python train.py --activation="gelu" --balance_bias=false --vocab_size=4096 --norm="layernorm" --positions="learned" --tie_embeddings=true --init_std_qkv=0.0286 --optimizer="adamw" --beta2=0.95 --lr_head=0.0111 --final_lr_fraction=0.0 --batch_tokens=65536 --seq_len=1024 --steps=7007
Below are experts of layer 5 (counted from 0) of a mixture-of-experts language model. Rows are named router (the router's row for the expert), down (a neuron's output weights, with its number) and show model dimensions 0-191. Each number is 128 + 24 x the weight over its row's rms, rounded and kept within 0 to 255. Numbers have three digits each.
Before each expert's rows: "comes before" lists some tokens at least twice as common just after its tokens as in all text; "raises" lists some tokens whose logits its average output raises strongly, later layers aside. This comes from a sample of Wikipedia text that the model never trained on. Tokens count by the router's weight.

# expert 26
comes before: " ", "|", " |", "\n", "0", "1"
raises: "”", "án", "ible", "\".", "ox", "eck"
router:138111128101089129072116117120101140112103151084135128156150147132148140083147112146116120157126114098129119139108115150091165134147151138131128123147133093075124093140138139114137112148153108145174110100153092116138160114121113080101130123124130097166116160142121106111137101135099135061100112093126134120097149119103139131156121157138110147170102118073120108155140162131100145116123149105138115123096149096167144215105115105146142166085146114132124157142192146190102136144153122157083129134116117160143131106163107135091151135138125097136113143145096148147132120149148124125
down2:142139190127148138110135176167099108094142132115119102078125126140119172196104120113133090118118130082152131158120162086137113137126082114122126142109117136157137080122096140157133117115137119116166128161160148090163174098117116152127147122149128119120098133154137100120161103106089216129100143134127139121140122102102125093153105166076130130125162140150179165130091113124143131140143123114112136143124126122123136116131126126080130127156142122127111131166113116088129143122142103161111125111110130136139115126116160092109101112134123193140153150063110125148097113146130133111
down3:131143135157170138116101135101097179097128175133144160101113126099140112122142117131081133128093099129142145151102112094121129117112106156095098159125110119122188111195108130128108113114094127113152138126129102128133123135122054150117162146131116082118167116148119109169113124115126135132127144138174118141113118129101093156161171136115168141130126103148148165099108148151117151107092104092095175131143092119158190158104122116102144129136118115137120132133140082167128133139121160148115144128126162096173116109161134119160088127081149108113148139139144135117142105128128069143
down4:130141112102153103096119168068098089144136091143105164105185143146108118153144114079153117075120163143154072163136129149076100116128117118143115146120130112144141116135120109150123100096072175149129121163155152128130134105153138151123122115166156122103143166112148126139115147127130112134126182114146115157132147158130127140177127144124160065097136129126180147136134163129084112120125139094119139126140080122115101106150102157096117112148130113121110094171133084115155084138095126130139112105117163085118162149123125128136120099100160141124110142149165123112149126114147133130
down5:096097122120114119125115148085115100129119085142120153127128111149123115145115156144111152123118128111154093086142124125118119137105181111098115162135159124136136152171083121132126120125173147130141106134145142094123163100131174143128156125175151128158153141161131106111156129170104114139119100128084183098140124120099159182110086157113123203168107092080162089126150162098146117134134128095141131137108126118146123126130134167154164113142139139105159097121128092118121100137163122154129110134142128140141160131128144136091072130095110103097108105141141094136065120095141146112
down6:152122154116109112136122149064117112140121136136111105125102096170133180139088114102144149124122131099121098155114172137119156127167125107125124125132156106137164156102116137120130106112128126156111104128127111147120154088164148117140120150131130154129117152114108134098156132118102103142156097182152100107099115093132160169113114157140121097135133079089157127142144137124139124136155197114116088095095122094094115103130173160152134116151143106133142133156086142148104084100178149145100149126141123160109135156152158140130113080121145124200080123105124129158108094113116163135
down7:144115142162151116123144133154110117176134114200094138083094174141123094128132080146152104113142162158171125124088145154153095161127132142120092131164112201100187123130106120127153145113146107166128118147127107153119144105146167113175132107143147146148148173102097137130133133139157132123101151103147107109127154134113104137125141113105147143088126100142175102096137097090123152122125148139084123151114136138121107132152141146115131113119103103146121122121147120133097110096107116100132147086101116101126129136153143117103121125149133107122100127077069117145139139112126122049
down8:094136099138094128174165104126134106109121141164175127106115184095138081123113100150128184089146092093165128116139084129145118132140154169120096163147163175120075101127145141165134128143126170140075128120073110107123137107119109133084101130109143129096118153132128127145110158109115110133167159175099106138134137138139146107125154102115096128101147099179109142115117162123150088121102161112184132135122120158101133147125145098111131150124112103134148144133156119096089153129108099136095130124140136125140144143117157132094120156136125129121175144109138115157116156093103150109
down9:101142115092127083122102140118129139151103088142138133173141063126142104129168119152148131088111127160128128125136159142151125130122120116111119119113119108086151148167124142122121169160130123151112144116118162180113140137097113105141179125108071135133139107151131120149165162123143073104122158100165122144155103121138117110131128146133148127103147079069127136116142136106090181100141125138134142200137144159138092123141124118107097128131114126150128126135137128141088152130080143129148098136092122094113136136119127074110160124117158144163184097099158172128090109154144140100
down10:123124147128142112148137115144158105131152108122153121095165141085116131162144162146153101105126157093134129150132083113117119156119148104117143141118086117088094122084108149137069145110139162120200147141141132159124123112158145114135084095136115113140126126126123076101127162108120176138104174115165104171135152135127148133118109102143139103147140180115134091121126127129162131095084124142148137164096102137123123135144086107170139151148145125160095162134163091124125108091149151114118149136141113102092093165139143119178119139122121129138108071097154104117115137132128145190
down11:125157176146135131144119072104107122108136123055116119148115093155094149143142164110081149109162115152138127085125141096152111119154123062134148134138133121128117124125135103108163112127130107154079110123142155158135102114121165139139146127137111127144118161086104165144097147103109107146124123149175097119146164104174147128091128118109148133125137131143149143128128099129153129153109142149140150146142173144107143101131149125176091064130129151129113145137103130198114108105122126116167153143090113112069150125139116114151112117149109143113086128072167155128132120151105135100
down12:093082117109098110094114163154130167096091101112132122130088196140171122104135105164154108192132123105127112113147125100103111167118108136171153093137144115097132140130113158116152171165126130122182127135149112124138131159111087142109075130125136130079132127123153116076117138167127110116106196135107162143100123128142151142088135115122150144085138137117104085127100134173151116155085138140118120117095095101113139165133137149122150134104121080133176130112164133113108133117133119142115156142139135145151102121136173118129114131152160134137151128141106094147134139109106142150
down13:114148122062148119119111118141139116146138126125116126126184086142096134136181159112102134100142145154109108124158110138126133154126165123124123112166162148144076144143142130130142103112122106089129137140129101120149156096104114119136150136077193120132151164120090112123128142116119161124145124126119105178136126138098113180169134119075123106064141108154153165134159164156127146126101211112100113117147123114074134120146138130091136128131130088125140164134109156094116119177125090109118120133145134138105146101132100132131131105159148086092130122094120140135118083140136123138
down14:129129141157135127101141139143084088125108119162166156165124113105158128140094130124140091141112094133162119172153121113148085189133077121100144103140148122131192119106106160130112133125108148113102087148139106168096120129119190123094169107134079104118104142126133139142124099130132125128110116107110112130161114082171118132125153153113119121147146154147099133106094165134145095156137088098105142115155155104182169178135098123109125123084133164171142133118144109134096121161135117147132114158093126134131115085115154101130113123110117134172150154084132146132124095139145134140
down15:110117133120154115120107132133148118148118126090155141128134136168179142158151117088152111117161102060158140150128088136119113122134136164161129143162185129183141108121116109141129131126107131059166166108131118141087105136161170114113133116121144104124131136161116098107121097103138150130125117131129129147166094188134160148138116116145136097127097120106134175159104083128127124152061137106113105128131117120148158107168133141110123143100146093124139120127161139100091090178108129101143150118112110119107122105120096086156119170137139129121136097148137153140115089164082150142
down16:102160147127162091111133144111104089132085109141127113139160113119131103145150113095139154138139134054149128133127152111153117129097114123080115121136098104127135121136132090116160158151114129126140112144153153185151104115106143124147117116119136078125132163113137158098143151155128110143092133129181118122134156158097124172116147136161151174189133086147146152138190101113137125118136105119105149124098088107122104099129130189145112105115131152154117110149107108121127113120112124138119105151077152111080136126165162119131128155148149117114148106090168105090095141094111149087